Weights of a small mixture-of-experts language model, trained from scratch on English Wikipedia.
Size: 12 layers, width 192, 23M parameters.
Experts: 12 experts in each of 12 layers, 1 pick a token, a sigmoid router, a shared expert of 192 neurons.
Training: a variant of Muon for the experts, 326M tokens, 4969 steps.
Below are experts of layer 6 (counted from 0) of a mixture-of-experts language model. Rows are named router (the router's row for the expert), gate (a neuron's input weights, with its number), up (a neuron's input weights, with its number), down (a neuron's output weights, with its number) and show model dimensions 0-191. Each number is 500 + 40 x the weight over its row's rms, rounded and kept within 0 to 999. Numbers have three digits each.
Before each expert's rows: "comes after" lists some tokens at least twice as common just before its tokens as in all text; "mostly gets" lists some tokens that are sent to it at least half of the time. This comes from a sample of Wikipedia text that the model never trained on. Tokens count by the router's weight.

# expert 8
comes after: "0", "3", "1", "2", "4", "6"
mostly gets: "°N ", "″N ", "′", "°", " (age ", " | ."
router:521572473447494474470500495491487557491510501501439454501498486511522511532464519522486500513481419579440515473480483456499562511508462520588502499567590481499486482485474567474528624458448456498506538483529579574572481506521453512497523543568596586501501454471479441614513494433493377475555495442457418575503559496508527457505524480482536507458462491403527488462470487535496552475553502461492544477450511509516510443524509451483465489488492488493547531502469473542468465494513529465521513442465490471511450420522513439461556462563477497520469507523458435506479502479483513474
gate19:575542555531516518412540509547529542452531548498534522492508514401392483495449536471443464522448509424503491522492535529583526533512417500460501560534488507480472417453500497509523520444440536451506458485522518420477462501577539534444489492436502498532468438502447543496495553497508457572470440403522520515464523441499472451498488481444495526417566480527470535464554526423481592480477438461551490490528523503497473470488519454507506515582481532538499454453490531456539513521516486527511463465561502489512460461552554439529502448513437543444516510478498541534515555514502512449
up19:445581505485480529467487573541474531461494550574487495532552537541486458526498421460474527494536564475535519516459497553467477531541551530536434419515448410471495515494509513525548514476504451524502515454487513450544447558554594490544523583516520501526462457464486481591454441493523491531537467510528513586515454506488555499490513446464496601493514497475479480521503559487554547464548446503503469546504578582523483497573514481515477461502500430442518473574555500473565455484495420531478546537551515492463553547463498469502513511492530506505426466581420526513493498499573465500
down19:476474495409513522486481534559517452466469507501538512507563402503457539533468428454475534465465493440518531464430506587566480482418467442491496521492452463466468481529567494504540587523452505463499468440503472505445519531526443445553495555465476472547535548533551576532496606491571502466503519470431438566488521466531526504521492552567437528558474476532501481541459513549539483515550519529500448440463478490509502619482528442449504483497548440430459518484447462585542471473505550508455549504510507499478512523498451525505469511471451481546515509539460456493539509523544528541
gate20:541460516502529524447535511478505497539448533578527509487504498506523434530469487437444550455487438581525549538546513536509591542502446424461500448512461507569576452510526432497513455441461508569446478459548523490540518473462515560511528405532505528520439449472514493419480518558555527541503477551506451503544487517518489488549580445528554463517480530534490426475443451550484413502453487573447482551458524451429536556548523452590479540481523487499492531422489441504494552502507573466529536470514477528532452484469500461486534521516472502451510506522527536552468554517505516470
up20:519435494403501507442527462538526570466464593533505526522505468536423530508491530540461530505457474478508476507510516428495483482540495527510605469523455570513457524467523454517527530555495548532516507572449507477511435522473535540509525428505444524471437466482485505504392473507503480564478445539526459400563500465522472530472611542530511507507501471526468531489464479533504501505564501501484462524555505500494473540510458486503409569469464536500426498506419561559471521486476525517544438468448549418511404555540560531563510457484480538499569515485556508511488504485479539480
down20:445465499527447589491456416498486506551465508559439415519450518571453499550496466460480557526459567509468532586467454512452492471552493510512492501526496471472416601544528516509506494549484522509466506484471538557458560533470553497488455487461559475508469486542488544506571513436467464506432540512505511541512477520500511545430528545495509522533533504457497509490536518458494484583471569471424523481479492435491519548462493615458508486488496462464552529472561516511521460522528537542529503479545514505503521494461591445449425439581512537466524565544529543417486538531444515488
gate21:458534429527513505562496451536500463448512533468518484452569504483604550505454504529499512565486509575485486488470536456507606479581540548531512482501545516518478549552554506497455507553464492521473587487531502431554493490461504455472532570481537569510521481482468500544516521541554469527496513505505461544557477524544528510524491542510405458449518475504463443530587566500496496404562565517575451496512415467503511452457457481549549439453526514471546502527520487531531477473499494502512515504439554530506548535502566526556505509519465468442514519610501478552457444461535442471
up21:481505591469512443501496458439429607515426531501466517485530508466558554473468447557437588429498482559492476504495442561462426534495573492544482537548511443548550509448540487526480458456474549485540458541533487473526443511506523524397480551503562585567581456520474497547527484551530492465485578513562470552588545501513493567507508494517420486485518451570471539501471530515465499476440527500445555514566532498494509514597503475481463468517511527483500466493493509468513469471461455529561523516526452503438494490470449506458516437480551498489488514487464505534540501473522546512
down21:438488507510504510501477527533512596429520487536435496478529528455500472591458498471505498512474508525599580490509519548528454479488428438453574465508447470470542504471401459499427469528517478459416544502470467498478431466503548518522468472507491521532499531420539466484543458421457500529491501487409440458417501498491556523482557515536492491528472489453498518553463468468555511491465450430514485404559499518578499527457591534512470467538505519532488493485564490495505488478495501520494518441501523458472518496497452403407516506564476500501456518451424468487497500579457468502
gate22:389458537541489487528507597514569489501554493461457489495507525439480514505503431584494502460471493542490534471535479561539597557439511488516467513454581507554508492516550490478487473544485523492513499487490581432545485493441437544490509476531600512488565497536466473487471477487497438548487441524449454498469532492536471514499468521525430452475473571466534508506527465440477517467540528535489478508467425516484477496547462458520519496610438457520447473539473531452543548511545504521523604474542592517518469513482444531490515535548547480481477529584564489505548512551543461443
up22:540551465487491491559491447524515504496489498579570440505497527555511542518589487438507464533485508505481451553450512531531479469544482521525565531487440570564485483486520470541475480486599528526547478568481462586561554534496487581478483554448498444438473486476465474491479494559517487490508477557515576464421499510522505511500495502512461540583576534547524509498534475508595511528482546465549490477540517492446499506460483560486490459553501445434517431421503497493409523478531433514475580550483543531496578457547561518467583527471511541472486427490489518471459524535456497522
down22:460497516504505546481584478500421498473499462457543437450452506489488574521513566518500488498516558513413494491474543491545436475450483522481500426515554515448536534478446514521522443599517503405471536502511496456497553477464462549487504495511509506446540502494536416464523552601456522501456453426544470441445470523490486511480440581466500555478522538541557477527473560496501592488555505522529469541544512501509458481523475527484587451455434470482477560514489522508464509480490528499539517563536471556597507548431514474553591574456514464503512470494483491555460499518553473511
gate23:538480551456529533572465558479547496482493469520528612450546459491561526564456502525436543547462459500401521464481500552534506527489369471510465523515507446489506578528526468471511486595498509536446445477467519543434504496525455462546492534477478500506523524516499495493477495476464491421474497482487515566534488432483598499466485428520542513487516531537517489467455510490526481480493468503455455548437464495487557495529555510505439508533515426512509475557454395554523431455535484483463471502477472583486490403513512558524434484510461477477523465455481469488501602533481504439
up23:514530497469495496485506546467520538426431497529562532543580476456471504513442496555486549475472502513498510543489442552422509551525536515461456540452520515519528522412517466509555441447476498527449464594488511518552483542415482573567477494449540559498567551468479442453462583450468570600543547464486564499552491513441477537473498495532555559456505491568466486550491522490503468516480517520512475537444458484513571486485508478512511483495541568502540456503506482427449510495551499532546488522421530540487440486578530541513539521518420512546457473477511457440472579503503516521
down23:466499454515504421475528467508491463451543582413509471511541554505520496484505511465521532515498508470442501506479479487477457479474523507560498477512592557462552450513505456570475488555466436517528430475535467473467487527451382549393442528551569445522537546494462499531467481492497507506529477455491529460558467574567476526437438538461483501538537448572530495470482471476489560472526541536514526489533539474477532484542474448463513441490479434500512516464480467557495439502415446559562487558478469463557535531551492480515541523444530497541497469513448496454393559480555533479
gate24:503504502436513512465465505469436519443468485570518511468492481423464393506501529487467503488472459575543557501494443475451516520465503510556516491512541498517467510454524538506532538486496504542464436455465496596567505547485557582516547499573486481484494481514481496525469542478494450378492527405464400458472572543518484458484468570495523516451476503373443497558485537433466470481492520443507566499473488488513525453474535490501530456543483490523532514535441498441560548527492478490508487561528510523526454506459485531567492428512372555477500498539490557538505519461512519491
up24:441547515561548523460555498490445462498566453556515402457506483515514592460441484571522484493498528438526430486495465541454536479496456454480495513480441521491523490530451476585546504509522495496551441526499521476453434492493564562523554504482508432483466473545512628523471497543473485508528509517532480457501530567469500449468521544489440531475583506526394459518583569541500485467541499427479478493524554547499478457437431525551507511488553458530532497496443498488498520525502469551510472542558470547547485511534555464566526508508470535485472476603439461518474525500533545492
down24:538454500449425564471433470511541488491383512518549466508597489530454470442542487528462437425465482510468521459525516514512522533462492444482446556504558498541510538468514450525532506505546588453530465522520495529552520487478563505529508487515508533508526510627459452510492574433489573513526528503467461466569519501547529512563507534460560526504539535499491495594493518460485501526527492518482465552531477526531506531441527461510495513502490474570515491482445500491500551509540527405503523531474502484516488481481502463476557505425506557486587454460535570542567566543481567601
gate25:531588453511545458515585513517521486450588494473550500570472544504527572426475552551486477437575525590507436601493505602502526381510492488523501497546503525565518537471466455478526547578496516528521484510531571468531514491560505465534468414522579553434481497511470498528530519550544497491486530482539522507477480542597505455508499510542498528519520443499484539473440533558455533472492505513523586461561485487425514512503450513520509481522488509529503459484475441535515481504529515463579477542484494494539508504490478471566524523571522535426520444487489450555508558498469510488
up25:473452501485491615461478466499439494548520534501458579465632461463558506539459509461486505501451548509463509529443527516585548538519521471478442432483544535475524513561539465551529516479476583525482542534507468514544458494424541591500521540454537518512452523530476469497476505517577465509536535466499481500499536527575532553505535490534502431476464463506554445515565511470472451528460538451479442478441503476446505424485504503437520450464562462469457451518450593519488460442512457521486561478478509520477484522447490532536547590496478505465551475482426536506507500553446516502
down25:562445467495486562447548501446519494575461479509515438505499465458463551465435459507446519445444467570522551488644497572521534531440459500467489483492512509531564482438528442480538452470514471480518501508464473514645479527494530554491550491520561487588495549489571532486486606548491498493526503520523517469535489484495494494477549525574534521490429439555456464502425454504472480508528519461560509454480481526516491519490538421491483529528477449565482488541550513505476494586528472527515559509555465438507481548545514516500479521480448485552491509490510459475535551497570556480

# expert 10
comes after: "\n", "\n\n", " –", "=", " '", "\""
mostly gets: "- K", "- G", "- M", " \"S", " \"B", " (L"
router:489524530485535536584566584515523505536490428601481559472531559443475446436527526517515531486484499506532476544448570529517492491508506486496448542502526523542505409475494508467546481492474492531575495502461496543464434505552513477518505503567465475510449479563470459507483478525506513488439526474503467514416483386475511540482569471481484482517522482490522460492497546486520497538498419532437443464557385552514493520429509470495486526536438526579535492539507483473471546501473497551599444509526476563490527482466460558549436435505529516509466533484444457429563490493435428522
gate10:520436546474543444553471507568547447464491478551497509546464523503479510469512567428548523491547510590530552523504531564480453471507520452425450488481533468495558502560491438465568483555467452550461445460503489540478547509456458462515451497537515595486519478482466427463458543560494543521497479465505526578473492488460417446460444419475561450541444442456471512468568574481560498504480482495475481510460536553547520538476504495543494454499503535526585489500542473444450532491526523500539504465468459485483507563478471477443498590510549468506423525533564523459522551454490516524
up10:498463496532484525573539506570567504482436545503537487486467591580531518545545554466429570573440493612479536556526494485449449492476458541445492513522485487494530484474563518473478523509456485574518507519430430522529485539530496555506489528517502533515471472454532523519482489562549636550521443520433553509494499472474455503507452465475540478503457504473524494511566508529521562450510415525526515510482529542482481526465531499545479452569452499447520506556531462451576537470488530576465495511475475466563501537498447463539490557471518462533448525500466478405537487477536438459
down10:492574509443522529543539456483549473491427584507520470480497564509442466467535461495456424504441488552508543512458538510553469448592487519499528530477530486408597537539552505492505541530489464460562507485530539591462507449571446531483484471536554488539460422522507479475557476465509547516447512481403490448519506516546558581561489496432468557528450490471548507475539452499426521526514522532479550553565486472541470542542481460516469564445497552484532519489488502458530518517486546538545534500473458475457497482557453538540468467538483556511502432425470457470487504486434489515
gate11:498561469422532481538546508481538520476524555589508442493524448541491550455564501459586519481527567533509515504491505522461504475534507475529481526491490483514540495464488514511538451448598489470518464421557466518439485491481422458529479504476480553399444455420464510502495437517471474536467583421503429466471568451505501513519527497541492543474545523454519540564474497442480535546510522544518538538512452490529494617429452510541505492454463476524518529478566497477492477558560480538486413566542513541452452573469522452495507489521536441457547479475479554513480491569459491514
up11:475452436497492518522504560545512488499559536450492449509433522503472522463545538500602506534459438517493530536547574473418560552457443463492473557511473498537451492515492497489496486446472543483555478518574506478526466503458560519567452485472530520523503514478504492397556505533482497479467515513459444456430551560452521488451536541481529434519432531535543568470465540607514509578523440526471551481435526516504504543497517531504558525518468540509512635448501538488483571559532511475509482552456481497431483465466472511518519479449507463548548477509471559512493536511513603508
down11:510470490423516502552536516490562508526562458448490509457460492493515578435574556525565571522540543538492512522559455481528505510482488508497552570549466515477501533458466526491536474541437497460476448481523393486473526535530557552513496422523569485486458506494400450497523523533518439529548495469527525498464545555461518486538528473519452442520536526491535534523618508563600536509548572528512567510489497535489469532523507464517522495525573439560428447502468496473450502478483498522530541441522494497492547444502537546458504520526438520476564454554481481540524420503467504418
gate12:481447465451492537454547555565556436450552524509516528484540430454460476462517473481508498514461557490435398455580503506423439486479432541484506508541487554455510494501473457539528480555465529446487538527496480544518496395487511429596487513494464495542493575523452431537540446499527547508537526552479524448487438491505537546556573487540502502424529449468497540496443418458481498514460496528523546487537465460440549524516405445502493517506430516498492528540556435520536464522556531554521495463590538517499532444476527501538472487506526462510526544507448460519472527544498477520
up12:478540531507482438486457434415416553487514454479505471452430574573537500485508442493469465490501447491522558519388528510537556532546548545523523449494509438456422533515542523460469494459521454620511449480479494461514527542520462578462452487486529544435508513418544537515437519546519507456496508463517501555536537530498479481533444523492481496528523512510469481489506554435436505435557534425479486525556576492484478412506567566499519497441567527504467488428469561535521460473463489466499494516468514505473558509487510561469523489508488463485476463524508452425495536489550551532
down12:526424395510458470560466519543516526563480497471459441443495487539523518482485505471511513464506466545441481611494534483530507506424462424482504502443495496543474507457547522414457469510570474541528492517481552506504533511477480514459545502441480515527507469459472481485530485475478541544507460529464472506532515537518445499512533457532512497536384571427494496519402520445526554496462514393590548454454511397491502489471446466470481449525518491543517554514535455551513507512436474422465532389530473502430535458499450498496552485517529540491504451489544505499505541520531450467
gate13:476545517476495490455460511596486430578424524586486424450478502540441529543501509498544497537488418459431463492551547466536514490547500458549543492518419509498464508511487510529507492520494428459470530499562391464470494477523528493435527483469494482570448488568527479442553516498483448535476504435463480505554509506436497478525523496479553471473571540553516470442523491647533470570499508519512447442512444479544514538539510462513486559528431533510502454537571501520467472532491519450463444489545474470437477478460516483471470501468545485473478478512505564457554554446498479546
up13:456549476480456487494448477445520528517570472486543499447492487483517548421498534546542499551582491525493552485480532468488529443452448417565517537459541517488494507394464501526442475521558522473506499513482481476485462489444406524559514477521547502532576432566519520575538520536468522519449499447546506514436421537536578494565464534408551447457522548457467506455456464494522521548485533425475551478502508530529507487547485438474561533529489509524500499481463496569488472472423483516496458503483414477477435491495487492529432473428522494522547486506495549414488511502596501501
down13:490547478542501388484489519582458430512475568511423490546472512487477525528491515476474510478470516549528483443485486526553521545448552553471510590576539503433485513515511514508441465429458465480509520536435486456474455451467453474504501539538485526507461543518507595478464456488437525483540521437512476482462513431564479536421456392398566486518487527519583434491483479442454464455549491459460495486480508474492542528508511552505402525523559462532507540488495460524490467494468504497431473455449503484537513542582529497465476515582584500487514486459518471497476503473507511449
gate14:533517465450447521482608488488496470473470426481503567437445495464475501477518492502474547509364500558402539489512473485474467485508546497433443563413474461508453479426443523478558516460550463445569492409504596552585492458518555542526466537479531487465493482497463551474546528507457526519523505526509432538492512433546591577450516484518504498492468495509517446423473525504515494534469515449551546515535500506518463481515510441410507529520460558492524434484431498508462522523515555476507477507487456484468480501487546552551490523505463523491469542452453461476515492519529446477
up14:500497407491514521474474511437468471525376508525555525533506519503546463462511500475426540433451508489480465526508501468448485450489497504502494546545503502544529451563481480564504481501477487501480584506490481512533497458491536527468477576476559429409412535511458515530511529515507444523525557503524463584516586510487515490563486465487496592477465511607480475488459542553532550529482512502567553558427518571540497612561530551485475538505487472501466515518511552490458449500499533511548428470498447455470472498509519503529600451457478530467486559479506565536501556498486546528
down14:501562511563441519558487491539534539592453500513532552489517469443492480481450477552530526447512472422439469463481496525485480517534498538419561514422475543547457452470443526497462475432442528471459491456545520528602440531497486526520483513496501449510516507523522502496524452578479537530428490577489498506478464485501580543506542470560426465535533516490437463526535494493505541527499558521553485516503528461472491471486483487484570482499503567488525543505485531528515460462461372546505504482579526500576436512562517449555517592570544454488445534539505454466511441470535454498
gate15:429469480496529483532464500578527461496442430439551466552535575499464526517537477484469476514570435505514449547489437477480453508448501549521448465450459538536526455535494497504438478519464501471466533586458532483424548463519513525475537472424436482516569535517508550485465425454491479484488431521535509530471515570473540491526552519491474471491477497582421544545475550597498482499470450529496472435484479525474499467478508527424497548486442487550568472534519479512512564517545483466472493490487492516461522517448586478554478414542554497564507598499456531469540517506448504584
up15:533498569548563477460525474470545453456451490530517505577527507453514544516431480512482523551466546497447485466456592518566465465550430540478566453518490404452430479482533491432476507467508483516498554494473447593509465476482522475546473519491549510476566449439512472516505522473503532496501476487514500414572511473565549526514430516555434561575498508505508521462435446467515543517547525492531427504478565526564467458505493476514524428451513447526472524422490545494505469447481461475529550498505532443537509430467488475500562528517438434485546499506534469558535468503499410469
down15:494463477527500490544519499562503412531453452528478463513472545496502450512479512520490519550494499428477471489464547483486479429493525447466444552476504473492563507511584563446558461539445525509463566491476504489457536489572500532523514477506472457552479558557560558493454504544557449456475442444557468521587567538499521561551521503469440521504467523461532500478572521454529430461492502501591530516509492541479501585507455451490496520602520552502484464491535464494532509473537471470496521468437438425499480527493551565485494409494519512582537484441486496495560589475472578538
gate16:516526468476575510574518539475532505518505471529490510501425575422567426477522462472544471514549455560503534477493498498582517542474464488582464474533504503467480509523455479453460455485530414561530551545484517516474468462476531502494539498528462545471536569522500489548474530496488455486488554500485517556457535576427530529587479525488552498506524523502461569529542407587538502496528490486508447452476486474466483475493524506468488498516585539503412506482409524527441544515548528537498480525548469537384545518440542599481513490473547519476582500492483533502526476517527568562
up16:481552447505482455528528533392516490563474447411464486518490578497555462540559488479518491522451445466534471471489514453595548519547460502577491442510500491437504496557464550506520471479434497502542545497516530521560469538551513549521522522454460476432548568523499511512499491549529499474478593506534480523544513497453511507542521530479582504500455494466533547504518507575567471582544492472490448525482483480480544406502549543482507518577529583453430488487430469546460546472489540470552458485520474531436577430437535543466477493553495506470498515495500464498585481520452503472
down16:516497495511455570507487504379564498448495505461501491477428526512547455510449534442569463582547500442506504475497521482522551519475550522581477518478478468514511438543478492588484467497537532511482523506538498535546480517465468492485484502496484560459565591455540474517517527514437464458503448472570501492506527580456583485516484494432499474476532516502532525592462499508467430469539541547433544550472445458563451461484498578487461524501476431557515457479496501495538456533492517582493496518458541461523517553535548568504509479450615426538565511472492471519498425485496510536

# expert 6
comes after: " | ", ".", " ", "–", "| ", ","
mostly gets: "19", "28", "45", "23", "30", "21"
router:505521488502515551545539563492514538480485415470489521494551525539534464407553489429541514541630471452439480494483568539466519438537469506519488409453516525457491497516478520440491476521488510531502504490489538508459462497429512470508493567516543546491486499485540474502526525424491543498477493542432459477457535470597437506521517502502456511508500475507554556505491507468468434435541445436503449571530498509444543472465490468458485455449462442515524520485487491489494528432487507502436468489566528583557506483544464529486493475499488463621489476510469544482575636559483490465
gate24:474493506439432494525502529473493484540441458437463504541541550534579514386433512472522468539468429502450554487520482507578440450575517531543521429524594496475481559483515458477513601478528526463515549485418511526506505522505530562447508500441462557513436574438517485559509563501414480547472541557493465491509556528508506467483452529508461515550500449481424487509547522536536451501516530494476492427547518536454437493494509487503508486505494455444484458527494514553446514459504522535499483567593520484527476509472568549525567520534471455520457477523462478530463516539473461569
up24:510518478491520479475488541545488492493536487499408482532547476548609514436428544443510428600540489537452476472504538585553524512589473534494481401494562467535471542501515491465580560416495512480530543417480581491531518540495468483478521529447481469494478581479492486511525599451470530476492543517432531527491518558477572534502501525428502478495515433456466478508495561540476483562565504484522550424546520523492522443525504481536509534453504492483532455457459526519521510457503551469493524538575465507482487496463510485505477548542469397523430489477503485486449480502457496552
down24:507572530571452501518518502517522450497476516454482537459546544554511528462454421477467460482499478415468492456443516459492518507563504503585453477478476492538459583522560494506494465446504587513464512572527508496537457453471413509419505554519523436509527443537581544533506507540516536522526486509444414566481629525496508473490462510503510522489528476504515519428549507487518423511591561538509476505508517428392446483447531518547540552487523508486460522522538430505482495463473453513494465515536538489523527505561493471443468459480484519510503481563504507535503510574589518470
gate25:461524509526484448462560477516518559548497514527557473502488562507536543519546508505506556479539465570563558507484515538491506475516439576476504548500566478444515507527572446473498502489446567487547488519489469499582531518384468494517466484511564594485496489429479535510526514466422530415564430490482513581540505478473473525449491511480506476510522485499473508530546539544470468532544526460524539488445524563497532477612539420467504584513456512478479529428478468469436513500464537508543498503548488441502482511402552442474497458466478488539510531502563587423489520521484465456
up25:505482537480480590502366488474435520459494535494475482514478450470502500517423480473465448482454512498435472471535506477561493551470515408508467438508413536476483494453450525499518582523482367550473504520541506491424502519627505481488529477478473433509477519609477482515502496521529435552467561480549519467510493517509526455545564427471523541501499504491469468428459526477532516489510448525472443538542509471479454501450476566520511408436566513494529477530520510518558490514551496526493546526521458508392500470554474521539531485564501519476477472512482438512513511504535526499
down25:454507468586560524480566498547578501547524461448387491488462537562515430488502464437511472479487519518530448549542533528482485475458547469510459510511501468517444568522503487497604439505528590555517440435527510509533536479450484527534482512444474502523541480476513435487548526494513444486448534459491461516413452437491441546432429490458488448494439501531500469532520551502494440511478513541498536535463488439435510439484457499450463457479501473544469498559527468498536510505463482511559459517538456520601544451586426517461510503495541449500463552460476472522473492439466531484
gate26:449499494529508495520544555454475560493481478540553561460552472474484514491537532527501485479436475507569467493431552452512435478526516502504510521490479531469459445552538527458546450466477493520518436535519538457483516519489642493563561461497482512456404441444482470502477456518483568511545521559491575454529413438528501482462490458480562516535595519550481452544487459519474425445424556520458502527464485487527523513477500475492533480512531539542563451521511509475486465446480515485445549467445493484568570471495486523567489511467514567425408503454585528492538518502498535480
up26:551476493492509516465464441542493426507549593532474467431510547456524541556521530530493505528509522497451494540528497478458496469475456528433526571521480485510468501503542521496512514485497489493462489474444394504480498475554464457542418503506487476544488488547526529523497572497451539465446579491438469490487477555565493576480435487516510477496458497447490585525497443522471522491582538407514525523386508470540467545514467521411466521461555463514424545491448524515497519510506536462601410451491534504587427515479449460441496446552489514502528491476491448509470434459493541491
down26:542560512434562481502530476430360529566505523486495465477509506456465515480527490536537475458473511414521535504446489620542479463529545513567535570562488488473444564440500556452505455456491465463554407506461423562498497524480499460456523493505562438467501530421445511546486458465522503473490511483466477502486505534416567456478459416445498487526518533468529440482512522576481489505522521468513530498465520539478484536482489506514558568443461526493528533508502460538438450530453501488469477473491484546520413540531508444495473501489525532565525493555552452515512497454520496424
gate27:457457584484529506481447446528381458573462546536439534506545477448516494523493489465511472477504569490531519530528523538510465540512464550443504470544484491534518416477464535445532459515549478573483500480409508449501511509435508440483534474483494492464501485504493603509436521545470492522458459466472468579521453562469482440457452520463407501439550489392459493530496539513508480476525466400491534486557496570480440484486499445512565515559480530506469546460452557515497506548541469488446483511508533466514575478492487521423507509499410532557463498518463543459489476502480531455
up27:494464521509447424547458518464588458516468491493513536536494524496546488489514494560510480412433496459547486482479500468479520495477538559497448486561551500434546574560517518508526502572478460425519519463464483505423516536516518533549465514539465447501439547483405478559539476519460490514470517525494503488496540472539419526524587461528584500517518516515552386492471537491503532586541500518427512529523426513497493553512535569513499533452452467470429490529487507458469490481512528532554521406554482458547550494515501508495466568463501521449530482517421574486514458569546496430
down27:506427571479550527535436641476569465460490554517486466534525524596458508488469458433501532558471511497489489494492519460433463502474475472507480460445467456471525471512506481512473463539544521501464505451529506492529493527475468483444450478500412447413519490479474572416485433515523530524493502627479412547469515501542430537521457520496443460461482493435451496496446541427444457519452486461517511513498484514512481466480460529435463543527529483520466484442489508479457437479480494551511451459526420549510484475481498613489474485479503459530552540530517508487468485558550467458
gate28:512556467457444514414494463559398471452568501441559531489486557518498544511479542562522474525558508483542453495477544532585506444511556516509505503469499512477532488459442508451512504449429410559494501593478383573499407504546552490510450552494475490487459478536494483555506505477457481500478508417487491503458501537518523493512498444474488557535506466475513504509562574546487524448575459424480478523511542471536491504482518478504468450435521489494454560545436575495495490449524530555548492479510496511486483517520462458483535589477439458527493423554487511434545491539526470474
up28:497543499432515574411512509527444477463473476444530479519456504551438542513533491564580505509581504478547476425518585562599548487490516498522493492499533501490502473485460522496493445500481464560543481557540474561479424460527487484450517475500491522426458472554518490562591481511444477520464482457450469560480485506487506527510448481428493547471493480457499541528519575520502503428577458459431490530485469510539497502449472551507478409467533446537426555520489548528538510519551557568497547486559467487536535501524451458470520520456435462522527454507490481450537500538466417444
down28:527547493461536525473545512451493530551470507508445522497491522506506526441471510550433472413510468516533504507513462531496479452567554485566490504526572430508452518471489533473560478528527508465489533482463416555499469508484500568521438514467487482487450481563523478433454485515465453450503535489585505501540448488499583495570595493512391566440414470453464429502496549551495488519533505500486444501512494526493516536471536511411584559499474536497428536478524523507502551441502475520562537464539417581466558507495452554467527480546433514523510537476553492521435451488471455533
gate29:527478508496449527452474481471438494437468553419498496446492564456500507509543524496463580500552480455509519487530586591479495492535437466565497462471468447480478498449538477517525579475522454413530509582585506424476439405469516504588497538495463424457475539544482544496567469553534507519484508496484511478481470539556431479483486539538479470492519512471458487525514488524491463416564528573503520511505553568536512540557529496497516477490426499515546557492524415504525502444548458551516525582529516472515468508475483520528509488504486452449474554444491544522506439494500399496
up29:504485486424450515577467425489455468482465517464544519480555495494492439518521541537495562495493506482579511533484482524488499550538515550510508554549504549565445546471583472458487507516535523500494576553577469569440504487478571547411515503481415472490464520525492502527530554508476512505516508515434499527506526513526471513585479562437499436420515586437518490527494442465486497494503488569549469537448522527496524500522484510534466564476429458510533483537480486529534534470539437530432559524539576472473486517423396577463491485496579558557564492553493533523480491510500494535
down29:558490438429453499518500500567483469475521519515442506478536475494478486484432482420524549468447509434466536428498486478501455567455450485467430535528490464446492510428558510543533490501510463496431508458501546464469474387551458514506485512476514443467518458553440477517514555485497485504491472455485440471451517498546472545430428539481503442483507498532503563519447507492503489419492479509552545538494412486536473480447494573489459480491539485494502495611540546470555447454436437479542497466476442451553519518478472502476456577495501492511418452432512430434496543572501536512
gate30:470478565536456472636540569480506534546477543497558485495539451517533470454571477466500483504537475524490477562455444481568492496595480520496488462534538467458471483511477416502480473524528546584486483461556461479438512507464519553463514526540457514468506487441451569481444540462539541539544512594457500506446522460549492533543562490537529467470460457488503539477502563488431475495479446471512542462540397567420519527530441478448504432535480457491526410465493468437406539482474522480481535486452458509534531540508537480555524514466514483511513529515505512459520501565493455473
up30:517482510476525536473519484488558471499462543456394444504452569464454438544480525530503484517505460482529584397528536510451539530468507477572520519527543509526495533578597565479511516498505453478514491550444502544527461474467493473534469500397482433533537574481475484504470472481522472462487509452467518498485470463493580523519505524544536508467508520504456487501506449539597535594477535454535530534442541499567509383550520546478449504516500500486551543463506477532497504575494480497490418555538485537530460523518545476422488475516471537435565488448488485602535519491558492520
down30:448510458476619492519511499482502481534503519496521459534474443452467463538527489414538556506465551561552482510544476551513509446558455516616519448535492518506467530510460491520519560538617462491555553420461495503485509524529528579507497448541531467521476463469500558529487495482467475472522463535583482475466544457544519447440469503550478570481517607524497447493527445594501486491484498434485519438410497564524476507494484487462561498496519489550483531515505428532488482498463454506469507499461490431436527517416464478484577484496558488420522504527473512556537488490528475522